Weights of a small mixture-of-experts language model, trained from scratch on English Wikipedia: 11 layers.
Below are experts of layer 8 (counted from 0) of a mixture-of-experts language model. Rows are named router (the router's row for the expert), up (a neuron's input weights, with its number) and show model dimensions 0-79. Each number is 50 + 12 x the weight over its row's rms, rounded and kept within 0 to 99.
Before each expert's rows: "comes after" lists some tokens at least twice as common just before its tokens as in all text; "gets" lists some tokens that make up at least twice as much of what it gets as of all text. This comes from a sample of Wikipedia text that the model never trained on. Tokens count by the router's weight.

# expert 123
comes after: "\n", "s", "==", "===", ";", " =="
gets: "\n", ".", "th", "==", " b", "==="
router:50 68 53 60 53 48 69 46 29 46 47 53 32 53 63 56 37 29 48 54 51 57 65 50 42 59 37 73 72 39 39 57 49 54 56 59 44 29 49 52 18 38 61 58 72 49 34 83 36 41 56 52 70 51 51 49 51 57 36 54 56 54 31 48 60 50 43 16 59 62 58 66 39 50 42 48 45 42 42 58
up0:43 42 49 43 44 54 48 53 64 52 52 57 52 51 37 58 58 52 38 31 63 53 54 52 38 60 52 78 46 50 39 48 32 39 54 56 57 52 48 35 32 53 44 59 45 58 31 57 36 48 82 52 52 36 60 62 40 72 75 88 57 58 28 30 50 68 54 49 39 61 80 58 52 58 45 63 58 29 49 59
up1:42 51 39 61 52 49 28 54 28 58 36 51 27 58 62 78 41 56 60 48 60 19 58 50 49 65 48 74 55 72 34 51 50 36 63 33 63 54 66 51 40 52 61 54 62 58 33 51 60 59 67 60 64 41 60 32 34 44 65 60 59 48 51 58 65 61 46 21 39 39 66 44 53 39 55 64 35 67 50 45
up2:55 67 65 28 42 55 47 56 34 44 76 34 39 66 38 41 63 65 56 58 27 38 49 49 73 53 39 55 41 45 50 43 37 46 64 54 60 32 68 39 65 81 54 42 65 49 54 69 42 48 63 53 71 35 70 32 47 45 55 52 57 63 35 35 63 55 44 38 50 62 61 41 48 51 33 54 47 52 36 39
up3:54 46 53 41 54 57 57 53 39 38 59 66 41 54 56 57 57 53 55 48 48 50 55 69 39 45 56 66 51 41 56 60 66 42 47 68 50 41 45 62 31 31 39 49 44 39 47 74 59 64 60 34 45 45 39 43 62 45 37 49 66 51 37 41 75 45 29 60 38 64 55 62 39 44 34 55 50 49 77 53
up4:49 53 60 62 51 61 74 52 50 45 59 61 56 22 51 77 37 48 42 39 54 47 41 70 45 43 41 54 60 61 53 54 40 71 56 51 46 46 30 50 50 64 38 30 63 21 40 78 60 46 53 47 47 47 60 50 55 52 43 61 60 53 38 31 43 44 36 54 63 26 55 60 26 50 36 48 61 72 52 40
up5:54 48 34 60 34 48 25 52 41 49 38 56 60 32 42 65 50 28 42 53 53 60 67 43 53 67 63 60 64 61 54 61 44 51 64 73 39 27 49 57 62 35 53 57 62 70 61 54 41 52 45 49 40 72 33 51 60 57 35 44 56 58 28 51 70 51 50 45 57 43 44 54 35 63 27 39 53 57 44 19
up6:46 70 54 35 56 36 53 44 47 52 43 29 58 35 41 43 68 41 54 65 46 44 35 42 67 82 50 57 41 57 26 51 45 44 72 67 60 48 48 61 44 44 39 75 55 54 29 40 30 35 53 35 40 43 47 55 52 65 54 32 47 49 58 29 49 52 48 50 29 40 57 33 40 21 39 59 39 41 17 47
up7:60 59 50 36 65 65 34 32 39 46 42 47 27 44 52 59 62 47 59 55 23 43 54 74 36 42 44 47 55 36 35 48 38 60 45 32 76 37 51 74 49 41 60 63 47 33 65 44 58 51 49 51 47 57 53 54 53 50 34 67 36 57 35 82 32 43 47 22 50 56 69 50 34 44 45 42 41 52 65 63
up8:69 42 60 49 43 56 59 54 14 46 50 51 68 62 42 54 49 45 49 39 52 46 61 56 49 56 54 59 34 53 49 63 47 63 56 29 48 53 68 32 51 60 41 51 62 52 49 21 32 58 23 57 60 54 38 31 42 53 51 72 43 45 68 48 36 42 36 42 46 62 64 50 42 48 27 42 51 45 47 36
up9:70 45 73 50 47 49 83 46 34 51 47 64 22 73 51 33 36 68 53 55 50 70 27 33 52 30 43 51 55 56 47 59 68 57 58 37 41 22 48 54 23 57 41 49 58 45 58 70 59 31 26 68 53 35 46 52 61 56 49 59 53 64 39 58 65 42 43 37 34 43 73 45 50 61 43 53 45 59 47 42
up10:40 39 72 63 61 57 69 52 56 46 75 54 37 43 50 61 37 44 46 48 71 77 45 33 47 49 43 65 55 54 61 50 43 51 59 43 52 62 49 47 49 49 51 22 32 39 54 56 48 59 42 59 44 36 51 54 55 60 28 66 58 49 42 50 43 59 60 27 54 38 66 65 69 62 61 63 50 36 53 64
up11:59 38 72 76 70 45 44 41 38 62 67 45 48 45 49 55 63 51 48 34 56 32 56 45 51 57 49 52 54 49 67 47 60 42 58 60 43 66 63 48 64 59 32 36 62 69 70 49 47 46 57 70 35 43 49 39 60 52 52 55 43 48 36 28 38 56 61 62 41 51 53 44 74 66 26 65 64 63 50 59
up12:55 56 49 61 64 52 44 53 47 45 39 42 64 51 32 59 47 66 66 73 67 42 34 52 25 59 58 54 57 30 39 50 35 61 63 47 82 39 71 61 40 54 41 57 75 64 39 60 55 57 47 74 60 60 48 55 65 57 43 39 54 34 72 65 45 68 47 47 53 50 46 55 50 39 50 55 58 52 70 55
up13:59 69 49 50 50 50 51 61 60 52 27 46 30 62 36 49 44 65 58 69 58 46 52 36 39 47 62 68 55 57 40 52 61 53 32 73 43 51 52 61 47 19 61 54 54 33 28 65 56 54 45 41 29 40 71 60 67 65 47 52 45 35 49 74 61 34 57 38 53 55 63 34 49 55 38 31 49 45 34 50
up14:59 57 69 38 48 48 44 27 56 71 27 74 49 58 59 38 30 81 43 46 46 28 72 56 52 78 71 50 55 51 39 66 26 51 54 66 47 50 59 52 68 52 38 71 74 60 37 47 40 67 70 33 67 63 49 56 51 46 28 63 61 67 34 61 56 47 59 46 37 41 52 68 53 61 49 47 73 65 64 65
up15:64 52 46 46 66 44 37 86 44 44 53 58 55 39 60 45 32 58 45 67 44 41 41 73 54 59 56 33 21 41 46 41 47 48 48 40 31 38 47 41 46 70 67 44 65 54 37 37 51 42 57 60 46 58 52 50 55 64 67 28 54 44 70 41 56 37 49 58 50 52 43 48 42 43 42 42 33 40 57 75
up16:42 57 67 63 35 46 48 45 36 60 64 73 33 56 42 54 55 45 43 73 65 52 57 53 41 42 28 73 62 37 45 66 50 60 55 60 54 30 58 46 35 50 46 44 63 43 65 85 55 39 54 21 64 37 49 52 52 39 39 46 78 48 56 46 40 35 39 48 64 52 44 59 59 69 47 19 58 33 60 39
up17:54 70 55 56 49 67 57 21 40 37 63 60 45 57 53 57 27 46 67 38 41 53 64 31 45 40 47 65 58 38 51 44 39 59 50 34 51 33 33 45 49 43 56 50 64 40 52 80 51 44 63 45 73 57 35 44 60 58 50 35 56 58 55 66 43 42 34 48 38 40 56 64 58 59 34 50 52 40 37 42
up18:53 64 39 52 42 37 34 43 50 48 44 60 53 54 48 48 55 52 54 55 61 66 56 31 60 45 42 71 46 51 46 33 30 48 59 68 50 50 56 39 37 52 50 53 56 49 63 53 62 35 57 49 62 55 63 37 76 60 37 37 75 40 72 38 64 23 33 50 49 61 74 49 31 50 42 52 50 35 38 53
up19:47 65 65 53 48 44 68 33 37 42 37 47 34 46 37 35 38 47 61 53 62 63 58 59 59 43 61 76 58 40 31 42 56 41 48 64 57 44 32 49 37 53 40 65 56 66 29 49 65 50 58 63 51 58 38 63 62 67 56 58 46 48 43 34 39 43 67 43 62 55 37 44 49 55 40 55 52 51 37 38
up20:48 66 52 55 28 43 71 34 39 64 38 55 57 57 38 61 25 36 33 57 53 43 55 45 33 45 64 73 76 41 42 47 30 43 72 65 55 40 43 31 46 53 61 51 82 49 34 41 57 38 58 63 47 47 60 49 57 67 49 37 51 53 46 36 68 30 43 37 58 44 55 45 33 67 40 54 48 56 51 34
up21:60 75 55 47 55 14 59 54 52 53 75 66 63 48 79 51 53 31 54 58 71 37 52 45 77 46 47 61 69 46 67 37 54 68 52 64 51 68 52 32 34 44 59 62 58 38 51 51 40 68 51 61 38 53 59 50 58 50 45 59 63 44 66 65 56 39 42 47 52 54 63 60 65 47 52 49 60 57 78 65
up22:25 39 62 55 71 45 60 57 41 67 42 41 57 67 50 31 72 54 49 40 31 75 55 87 37 30 44 58 45 67 37 54 31 53 68 26 54 41 40 43 72 76 48 58 43 66 52 50 37 52 52 53 59 62 54 69 51 42 38 58 53 48 40 41 45 83 50 39 53 42 57 62 33 43 53 71 52 40 55 59
up23:57 69 39 59 60 17 44 55 46 41 45 59 36 64 66 57 57 45 69 55 49 71 48 65 25 58 36 34 44 46 42 65 49 61 26 55 36 57 77 46 36 39 74 43 46 52 36 59 44 40 63 52 65 31 59 53 31 45 36 40 71 52 45 49 49 37 53 59 43 53 72 51 69 64 38 54 50 58 42 59
up24:64 48 55 53 51 54 51 37 47 40 56 64 24 62 51 46 45 49 62 61 53 44 50 52 52 59 32 50 68 41 43 53 56 59 44 51 38 30 50 49 26 25 31 59 67 35 52 73 59 51 62 43 68 63 43 62 62 66 29 41 70 43 51 12 61 43 67 32 50 68 69 69 47 39 49 54 47 50 27 49
up25:59 60 37 46 64 55 64 25 30 57 50 51 54 46 61 42 28 61 43 52 47 35 76 50 39 53 65 60 45 38 32 33 46 42 70 58 47 34 51 45 47 48 63 40 69 41 39 53 53 48 63 50 54 52 62 46 57 53 40 48 58 67 38 42 72 52 32 36 30 44 71 52 48 54 39 44 38 26 57 44
up26:56 49 45 73 43 51 46 22 54 53 46 40 56 48 57 45 53 43 49 48 52 52 52 57 74 53 46 40 65 56 46 35 44 62 38 53 59 47 62 57 65 56 50 60 53 39 26 44 51 42 53 52 25 37 51 50 61 50 50 37 51 78 45 52 44 42 69 60 41 46 52 63 50 51 42 38 23 53 41 62
up27:21 49 56 78 64 51 59 36 55 63 37 54 56 37 60 57 59 52 45 56 35 45 62 33 68 44 49 46 54 49 54 44 34 31 42 51 54 39 59 49 36 43 54 56 69 44 36 65 31 32 24 54 62 56 60 31 35 84 46 42 66 64 35 51 54 36 37 48 47 43 48 47 33 71 33 50 42 56 36 66

# expert 21
comes after: " the", " on", " a", " of", " and", " its"
gets: " p", " P", " ", " Car", "P", " car"
router:51 71 65 46 45 56 46 24 46 51 54 66 64 62 37 54 65 35 46 28 52 53 52 77 48 45 57 58 55 37 39 55 58 51 42 53 47 62 54 69 58 50 78 60 62 56 43 46 53 53 59 43 49 46 28 50 27 42 45 58 55 49 34 54 62 68 45 51 57 60 40 32 41 46 44 61 79 32 38 34
up1:61 53 59 64 46 61 37 38 31 51 41 70 52 53 34 71 32 69 52 56 59 41 75 61 43 32 43 54 50 63 44 56 41 35 52 49 44 38 46 43 31 53 54 69 74 85 25 61 46 59 73 64 50 64 54 51 45 42 39 48 53 44 60 40 53 55 38 42 45 34 48 37 46 63 19 66 55 62 30 22
up2:61 69 40 46 34 46 30 44 32 58 61 49 50 50 58 55 55 72 37 37 39 45 50 51 62 38 52 50 36 35 57 58 38 21 42 45 53 59 52 70 60 33 52 48 53 85 60 59 48 72 43 80 46 46 39 72 54 32 38 40 70 37 55 58 62 40 38 67 67 67 62 33 41 37 37 56 51 56 60 56
up3:38 34 49 24 58 67 46 42 44 46 69 78 57 56 47 62 68 54 46 38 51 52 42 58 65 42 41 72 67 28 32 61 49 55 37 60 50 34 57 58 35 46 44 60 60 52 26 39 57 36 79 64 55 44 54 54 44 54 48 44 48 56 67 50 64 73 47 56 70 56 42 47 61 30 46 57 61 48 50 60
up4:48 59 47 73 53 84 41 58 66 64 42 46 43 64 48 70 71 86 44 23 54 53 36 56 53 39 61 42 40 51 39 56 37 39 45 52 36 41 39 52 39 47 64 55 59 60 45 57 57 52 50 49 36 48 58 61 65 51 49 55 46 50 39 48 57 49 54 40 68 28 56 55 41 66 42 35 63 62 37 45
up5:65 33 38 26 44 47 49 61 46 58 69 73 62 41 50 71 46 39 51 67 68 51 43 48 42 43 53 75 66 40 30 62 64 33 53 66 32 59 42 69 47 53 52 59 63 46 50 40 53 50 80 51 47 67 37 60 45 58 56 66 48 68 30 45 70 52 23 51 68 62 51 43 70 58 40 54 68 35 46 51
up6:14 49 57 59 55 56 54 50 60 51 45 44 51 47 45 42 75 51 53 54 45 50 49 34 61 53 60 58 69 54 30 44 58 54 58 49 48 38 59 73 56 42 57 48 69 48 32 59 51 58 50 38 57 33 29 41 42 49 44 26 56 65 34 50 66 74 38 60 52 45 44 41 38 48 32 61 78 39 48 51
up7:36 51 54 25 56 47 45 45 55 49 42 54 65 54 50 49 65 53 49 63 38 48 25 69 36 51 55 49 43 69 44 72 44 63 29 53 77 34 55 56 44 45 86 49 48 61 62 37 70 56 72 46 45 47 46 43 52 79 62 63 51 39 72 66 31 41 41 62 55 52 45 47 49 56 53 31 51 59 59 51
up8:70 51 63 49 55 36 35 45 35 57 56 60 59 55 53 49 33 41 53 09 57 34 61 59 52 40 49 49 37 53 43 54 45 60 60 58 36 43 59 53 75 39 62 63 65 63 51 57 40 51 37 33 58 60 36 52 34 55 58 63 48 47 72 64 34 43 74 36 54 49 49 56 45 42 52 44 50 56 64 46
up9:66 43 47 55 51 40 60 17 19 65 56 51 56 57 34 71 46 65 43 40 63 38 40 52 64 47 48 41 67 54 49 56 56 38 44 52 63 60 48 43 30 28 49 56 60 52 75 72 57 45 41 42 43 61 59 42 53 56 52 61 36 56 56 55 48 54 46 46 44 36 38 65 53 35 44 62 60 55 74 56
up10:58 64 45 79 44 47 56 37 33 41 42 68 51 47 61 74 49 29 42 46 80 54 39 56 53 47 59 44 67 56 48 47 34 55 34 58 44 66 52 42 56 49 56 57 53 49 62 33 47 54 67 42 32 51 48 60 56 66 49 63 54 55 39 56 54 54 66 49 46 38 62 41 57 67 36 70 74 57 55 35
up11:62 57 52 58 46 31 56 35 66 76 55 51 46 47 60 41 64 49 51 28 67 50 55 63 53 53 46 57 51 41 56 62 56 59 64 44 40 65 65 60 53 50 50 66 68 56 56 35 61 57 74 52 31 47 56 28 39 52 38 28 65 45 56 28 61 63 58 48 48 59 64 51 37 48 46 46 50 32 34 59
up12:56 60 54 48 41 42 42 48 35 48 61 18 65 52 46 59 59 56 62 49 41 63 78 56 34 52 56 44 55 44 24 42 69 45 57 50 58 47 34 43 20 56 66 36 48 53 22 35 53 41 61 29 46 50 69 52 53 63 36 31 28 61 71 50 61 63 44 31 54 66 50 59 50 34 59 45 67 66 51 54
up13:45 35 64 45 58 62 39 68 60 70 48 56 39 59 48 50 68 49 59 85 30 44 56 42 52 59 39 31 60 63 32 48 69 35 47 48 52 29 59 54 39 41 52 50 43 45 46 50 58 47 44 50 44 60 49 36 64 52 40 69 52 46 45 34 62 66 45 47 59 47 53 48 66 40 58 50 62 25 48 31
up14:70 51 48 51 32 40 37 59 55 66 67 66 36 23 52 35 42 67 51 42 40 23 60 39 50 57 61 52 58 42 54 49 32 49 36 36 59 48 59 59 65 41 46 50 62 64 40 44 57 49 55 60 23 57 62 53 46 35 42 47 56 43 28 64 50 62 60 64 57 53 45 87 59 55 41 62 55 63 53 56
up15:65 62 44 65 48 63 43 64 27 53 52 44 35 47 39 33 54 46 48 46 52 48 59 63 65 30 61 52 22 38 32 49 47 55 65 64 54 43 54 46 68 60 50 50 54 53 35 62 57 53 47 61 40 87 31 57 38 62 51 34 50 60 49 24 50 40 53 49 35 56 48 49 75 44 51 53 37 68 53 73
up16:60 58 49 51 57 44 40 34 59 54 49 61 37 60 16 63 64 49 46 62 63 74 49 66 41 52 44 40 57 51 47 58 64 71 41 55 24 56 45 48 47 55 60 45 57 59 76 68 48 53 66 29 54 37 45 49 44 56 51 46 70 33 56 19 60 53 51 35 68 54 64 28 47 34 35 58 66 34 50 49
up17:38 61 50 39 49 61 52 59 79 65 57 48 61 71 35 54 43 53 56 39 44 52 69 49 66 28 39 65 51 27 54 50 59 68 42 64 57 48 46 64 50 51 53 67 44 38 55 57 47 57 55 46 67 17 55 51 40 47 27 38 57 43 56 49 48 67 53 43 60 62 58 50 64 57 49 46 61 75 58 39
up18:56 40 61 56 49 56 48 44 43 38 45 57 53 51 49 31 53 37 42 67 44 57 59 39 35 36 57 55 57 66 51 44 57 58 48 49 50 34 46 61 43 29 51 52 38 53 51 64 59 54 25 49 39 66 35 49 72 42 20 58 74 25 66 27 64 67 46 63 38 49 40 47 49 44 41 46 49 39 48 65
up19:60 49 62 56 47 48 43 60 63 54 60 43 53 49 55 41 51 24 46 42 78 59 67 51 62 31 60 75 52 69 51 55 43 34 46 45 56 54 57 55 55 55 76 44 63 71 48 55 41 71 52 49 43 50 30 56 34 46 61 48 51 31 31 59 36 39 61 27 64 72 25 49 56 35 46 46 50 54 52 49
up20:40 29 53 64 49 46 48 40 38 72 37 53 62 67 46 59 39 49 45 34 43 49 43 29 38 32 52 61 74 49 46 44 54 60 56 64 66 70 56 47 60 28 51 24 54 60 55 71 49 61 47 55 39 62 60 55 53 41 32 56 45 58 31 59 53 52 30 46 39 45 40 28 48 35 48 75 51 40 30 63
up21:57 54 67 67 55 31 52 32 50 56 50 71 67 54 40 36 51 53 54 49 43 36 63 62 73 44 69 71 55 41 53 46 54 68 55 34 62 67 46 34 49 64 64 69 75 78 59 41 50 51 45 70 68 49 65 32 34 30 44 53 66 46 62 41 68 58 47 61 42 49 44 62 33 28 52 54 46 33 64 50
up22:35 64 58 51 51 53 50 31 58 69 45 37 57 57 35 51 84 44 47 48 41 74 69 63 47 40 47 34 53 40 35 57 66 48 52 49 57 40 68 56 44 55 52 58 31 66 41 59 49 74 56 63 56 53 46 51 62 34 37 58 74 47 50 33 36 44 46 50 54 27 50 09 75 49 54 50 72 48 66 44
up23:53 68 55 52 49 19 29 72 53 30 55 32 39 50 44 58 65 45 37 28 54 62 51 71 41 51 54 28 29 61 43 53 53 64 53 60 33 59 41 44 40 41 55 61 63 54 53 42 52 52 78 41 55 37 55 62 47 63 29 44 50 70 46 60 50 68 62 46 47 67 66 47 57 47 52 40 27 53 55 30
up24:69 62 84 55 37 61 51 68 16 52 58 63 44 53 51 47 48 45 56 32 43 36 59 53 34 75 59 50 51 54 46 60 50 53 45 70 44 44 54 45 44 43 55 68 74 49 40 63 45 42 50 67 58 42 45 49 47 53 48 50 57 53 56 36 64 53 39 35 67 42 45 55 70 39 61 53 44 03 69 38
up25:56 54 47 48 70 72 37 36 31 59 46 51 40 72 37 64 64 77 47 42 44 42 75 52 63 79 58 43 31 60 22 51 36 39 57 74 37 50 55 57 48 51 53 61 59 47 52 56 57 29 67 30 29 47 42 73 63 47 41 63 71 50 45 42 50 60 46 44 37 47 43 68 76 37 39 68 26 38 49 65
up26:72 65 74 42 61 47 40 40 49 50 40 48 51 44 49 42 65 50 30 35 65 43 42 41 51 33 80 42 50 28 31 45 46 75 61 51 53 58 36 56 53 54 52 62 41 51 49 52 49 63 45 60 50 66 50 53 23 46 64 55 53 69 48 49 44 65 35 42 53 47 63 66 72 43 57 41 58 49 49 26
up27:57 41 59 52 24 28 53 32 49 54 51 47 60 70 22 44 58 52 52 58 75 61 61 47 36 34 43 57 47 56 38 41 46 44 33 30 47 53 47 42 60 57 54 62 62 63 21 67 41 49 60 48 59 68 52 47 43 63 55 35 58 63 28 18 46 52 49 55 69 55 79 52 34 69 44 47 50 42 48 54
up28:36 26 64 52 56 45 56 40 60 38 81 40 54 42 34 45 54 37 62 32 61 40 60 48 66 49 47 59 52 29 57 49 50 26 58 44 40 57 78 61 54 41 57 35 66 59 71 33 39 47 32 51 40 64 50 54 49 68 49 61 66 45 57 75 69 60 51 46 44 47 58 51 41 55 51 53 51 49 45 49

# expert 24
comes after: "s", " 0", " 1", " 2", ")", " 3"
gets: " |", ":", ";", "co", ")", " f"
router:36 70 58 52 51 44 38 38 46 63 67 47 18 64 59 65 58 61 55 59 36 47 81 56 47 41 46 57 60 51 22 69 63 84 39 36 66 46 35 29 50 42 45 56 70 45 54 62 52 44 57 39 51 44 42 40 41 48 28 59 51 58 41 64 48 56 39 58 39 63 60 46 54 54 53 56 43 46 56 43
up13:44 87 55 33 57 50 35 50 48 50 44 50 23 52 46 53 66 65 55 52 58 48 67 54 22 46 49 41 61 62 44 51 65 66 50 38 55 61 61 42 50 48 40 58 62 66 54 40 56 45 42 59 24 60 50 35 72 38 50 61 43 48 31 59 69 53 61 38 57 48 76 63 63 28 51 45 46 49 38 60
up14:64 55 76 68 32 39 36 33 59 63 69 66 44 61 56 30 58 61 32 40 46 48 51 51 45 63 42 47 53 43 55 57 29 76 70 72 64 43 59 44 36 38 38 61 57 47 30 48 33 59 58 31 52 46 48 35 27 51 50 66 66 44 25 53 47 51 42 59 43 53 34 62 60 51 27 59 63 67 57 45
up15:70 64 58 49 61 46 45 48 24 39 47 49 28 48 41 45 54 77 42 45 57 64 49 73 57 55 44 56 42 55 36 62 53 47 61 60 62 38 45 30 42 31 55 40 50 61 30 49 57 63 37 29 52 56 39 59 46 56 60 26 47 51 54 56 59 56 38 57 76 38 30 50 52 46 58 47 49 58 53 67
up16:45 55 46 46 53 60 40 55 52 54 65 62 49 49 47 44 51 65 38 74 62 66 50 68 41 47 53 61 66 61 47 79 52 64 40 52 36 68 45 48 63 33 54 63 67 66 54 59 56 26 51 36 43 25 48 46 56 53 48 55 56 48 70 17 38 30 37 51 54 61 60 46 57 32 40 50 35 50 48 42
up17:50 44 58 59 75 44 71 66 52 65 64 28 24 66 32 77 40 63 77 54 42 62 51 45 32 23 53 58 48 46 41 42 45 68 18 46 68 54 50 54 53 53 41 54 55 42 50 60 48 63 49 50 56 63 65 49 47 34 60 76 64 48 62 68 50 39 47 47 31 41 61 53 59 57 61 38 71 63 43 76
up18:60 57 61 55 43 56 48 47 47 58 50 54 54 49 61 30 41 64 43 44 42 52 46 25 65 61 44 50 59 47 45 64 41 61 59 55 49 47 56 44 32 41 68 60 57 42 67 32 57 46 44 46 52 57 65 30 72 51 47 47 66 75 75 36 66 55 31 54 49 37 56 22 40 52 41 45 56 69 45 84
up19:52 57 59 62 56 40 40 63 61 67 43 50 25 57 49 54 68 58 55 46 68 76 61 39 53 56 52 51 56 60 41 61 46 51 59 44 76 34 39 55 31 39 52 61 62 44 52 46 52 47 44 39 43 56 41 57 65 78 59 53 56 59 65 58 42 54 55 46 61 52 39 37 48 58 63 48 62 28 39 44
up20:14 68 73 60 63 42 59 57 41 54 54 46 49 79 30 41 45 59 40 47 71 38 37 39 55 40 59 54 71 47 46 64 47 66 59 51 55 69 49 61 44 56 40 49 62 70 60 58 56 35 35 51 50 59 58 62 38 42 47 49 44 66 23 47 72 50 46 67 40 44 56 51 40 63 62 65 66 53 43 37
up21:38 36 71 64 66 32 34 47 21 58 58 59 53 43 68 50 43 57 50 55 47 52 73 92 58 37 51 49 57 51 49 44 50 67 53 53 44 64 57 40 41 41 42 54 51 58 58 46 47 55 52 44 57 44 51 50 38 35 49 60 60 44 63 69 61 48 41 50 33 59 62 38 56 41 49 63 78 48 69 66
up22:43 48 63 74 53 44 43 43 37 63 81 56 36 45 27 47 58 70 35 57 48 73 46 63 28 49 58 48 55 69 39 54 50 48 74 44 63 37 43 22 66 45 42 68 44 58 48 50 46 60 48 43 57 66 45 69 39 32 40 47 66 49 61 52 60 79 60 40 59 63 57 53 73 50 60 43 58 45 60 56
up23:43 34 58 74 60 43 42 43 54 46 59 48 40 40 45 53 69 40 48 50 33 72 62 72 55 47 37 50 58 60 33 56 50 64 42 62 53 53 62 48 45 38 63 75 59 54 56 43 62 54 79 29 42 23 34 39 48 67 34 32 60 68 55 54 36 57 50 36 40 50 67 59 53 58 58 42 45 36 32 46
up24:38 66 69 56 77 41 31 38 49 60 49 44 47 44 53 48 66 39 56 61 57 30 65 52 51 60 42 43 59 67 60 34 39 53 37 58 50 55 45 40 45 59 48 38 67 54 31 53 37 70 50 55 63 42 50 59 39 64 34 43 59 46 68 48 78 40 60 50 72 53 54 39 44 58 51 44 56 39 58 51
up25:74 65 63 50 58 42 49 43 52 62 56 56 56 64 36 39 30 61 42 43 44 51 77 31 53 49 70 54 31 43 52 44 57 46 37 42 57 47 54 45 40 49 46 35 84 52 25 55 75 28 83 40 38 53 47 67 59 36 40 49 78 43 33 38 55 56 50 55 41 66 70 51 50 47 43 65 43 59 48 58
up26:55 50 58 36 37 65 39 28 49 44 32 60 36 64 41 41 63 50 60 51 35 64 41 63 69 57 26 32 50 60 30 59 31 67 56 35 55 46 31 23 51 42 45 46 45 44 39 61 57 50 51 42 64 46 55 58 42 62 67 46 56 36 49 68 54 73 60 53 55 31 64 57 68 83 68 37 38 42 72 54
up27:65 60 57 52 59 52 39 36 52 76 53 58 63 57 35 55 44 80 47 68 49 77 55 56 61 38 56 46 30 48 40 50 46 57 50 43 50 43 39 43 48 64 68 38 58 54 36 35 64 35 39 39 54 39 39 45 24 56 60 36 65 64 45 61 51 32 47 37 64 57 39 42 38 37 55 39 41 45 47 41
up28:58 42 50 46 52 46 41 38 64 56 68 57 66 41 30 36 50 40 51 45 54 57 68 57 56 67 50 61 40 35 56 44 63 46 52 39 58 36 61 63 66 56 58 50 60 32 51 40 25 48 59 62 49 42 59 64 34 53 46 52 58 49 60 62 61 56 66 48 40 63 46 49 39 33 47 29 56 32 61 42
up29:46 48 57 69 52 73 42 50 56 65 64 50 52 58 42 51 51 65 52 38 23 51 55 37 47 29 38 69 59 40 60 59 30 77 53 70 57 29 32 53 51 43 56 39 45 46 54 60 66 20 51 54 23 43 45 40 71 42 57 47 47 48 48 60 56 68 41 56 56 58 52 40 74 41 66 57 66 46 40 32
up30:55 21 67 53 48 68 35 52 47 33 64 46 43 73 30 40 56 42 49 49 60 58 46 36 49 58 45 49 50 57 20 56 41 48 46 25 54 24 55 47 50 49 35 40 43 36 36 46 54 20 43 17 58 53 43 62 27 66 37 55 71 60 50 69 52 51 65 53 31 30 24 46 52 44 44 41 60 56 53 62
up31:55 58 58 45 63 42 46 58 29 31 49 64 22 68 44 65 60 65 51 49 55 54 45 37 51 72 54 37 54 61 48 55 54 74 52 32 46 46 58 48 52 54 45 72 51 56 44 73 73 63 72 64 41 29 64 35 69 39 75 62 18 45 64 47 35 51 59 56 31 46 69 47 59 56 55 51 55 56 43 46
up32:64 42 50 57 69 58 53 30 46 72 45 56 36 52 44 71 46 54 49 45 36 44 77 39 48 68 37 44 64 46 46 60 42 68 56 64 52 40 39 44 60 25 36 36 52 41 55 56 35 36 37 52 52 59 39 59 48 59 60 64 34 72 41 63 52 30 36 44 37 54 71 45 53 68 54 42 58 56 43 40
up33:44 74 64 67 72 43 36 70 54 38 65 58 54 39 57 50 62 56 52 44 51 52 48 45 45 66 64 35 71 14 32 66 44 50 65 43 43 48 51 49 56 42 46 57 64 57 55 34 52 52 52 44 75 44 21 36 59 48 75 52 57 63 56 67 46 53 65 59 50 52 34 47 62 46 45 48 62 56 73 50
up34:40 56 51 53 48 44 29 47 35 57 68 51 56 43 43 26 60 48 57 38 32 66 63 66 49 49 35 51 56 42 49 49 47 59 50 34 56 62 46 55 52 43 43 69 38 36 50 39 62 44 71 18 57 47 51 60 58 47 32 42 47 47 50 68 39 59 34 54 35 32 70 41 63 26 53 57 44 55 69 47
up35:55 49 26 56 34 46 55 23 58 46 83 60 61 57 52 60 38 45 69 46 44 47 46 68 58 41 36 59 63 37 59 56 40 62 50 45 42 40 56 58 42 37 36 38 69 65 36 44 48 59 42 36 50 37 44 65 49 60 56 62 59 69 49 40 55 46 22 43 39 51 39 68 61 61 68 65 54 37 66 57
up36:52 62 55 37 48 66 32 33 31 60 75 65 38 47 51 40 60 57 60 56 59 79 49 57 48 65 77 53 49 60 46 36 72 33 28 46 46 62 31 36 46 50 60 19 64 45 21 71 53 40 56 56 51 41 31 60 41 57 70 75 51 56 36 57 59 52 40 55 33 49 69 35 71 40 59 52 50 55 27 40
up37:44 70 28 66 79 46 45 45 51 66 38 53 57 49 35 69 60 41 49 64 46 56 59 60 59 55 38 59 47 62 56 61 50 55 51 64 68 53 34 70 58 63 46 73 60 58 40 43 61 51 59 54 48 44 33 48 57 77 28 67 65 23 55 50 49 25 64 64 63 33 67 53 45 50 53 63 40 46 61 32
up38:48 58 55 62 49 55 20 64 42 56 52 39 36 63 51 64 56 56 47 70 55 55 73 69 59 50 61 54 49 42 30 48 69 62 50 42 45 31 45 31 72 52 75 52 81 78 61 55 44 42 62 50 34 46 57 49 35 44 46 45 37 63 42 37 57 80 66 39 47 61 73 57 54 51 29 43 50 53 46 42
up39:35 66 39 57 48 51 73 45 67 32 50 45 65 39 39 68 61 41 58 56 23 63 38 41 48 34 50 59 44 36 41 58 49 66 55 51 63 47 46 50 61 68 62 55 49 58 55 66 64 51 44 43 30 45 64 37 72 76 53 58 35 37 42 50 71 55 43 57 48 29 53 47 32 44 46 45 64 49 45 62
up40:38 60 66 68 50 29 46 45 40 59 49 73 40 28 59 50 57 58 68 35 61 51 63 48 56 50 37 41 47 55 73 66 55 77 44 41 40 65 43 45 42 48 33 50 58 65 32 56 64 40 81 44 63 59 30 41 51 32 55 56 55 57 61 67 64 42 49 64 75 34 42 49 42 45 60 59 64 43 51 54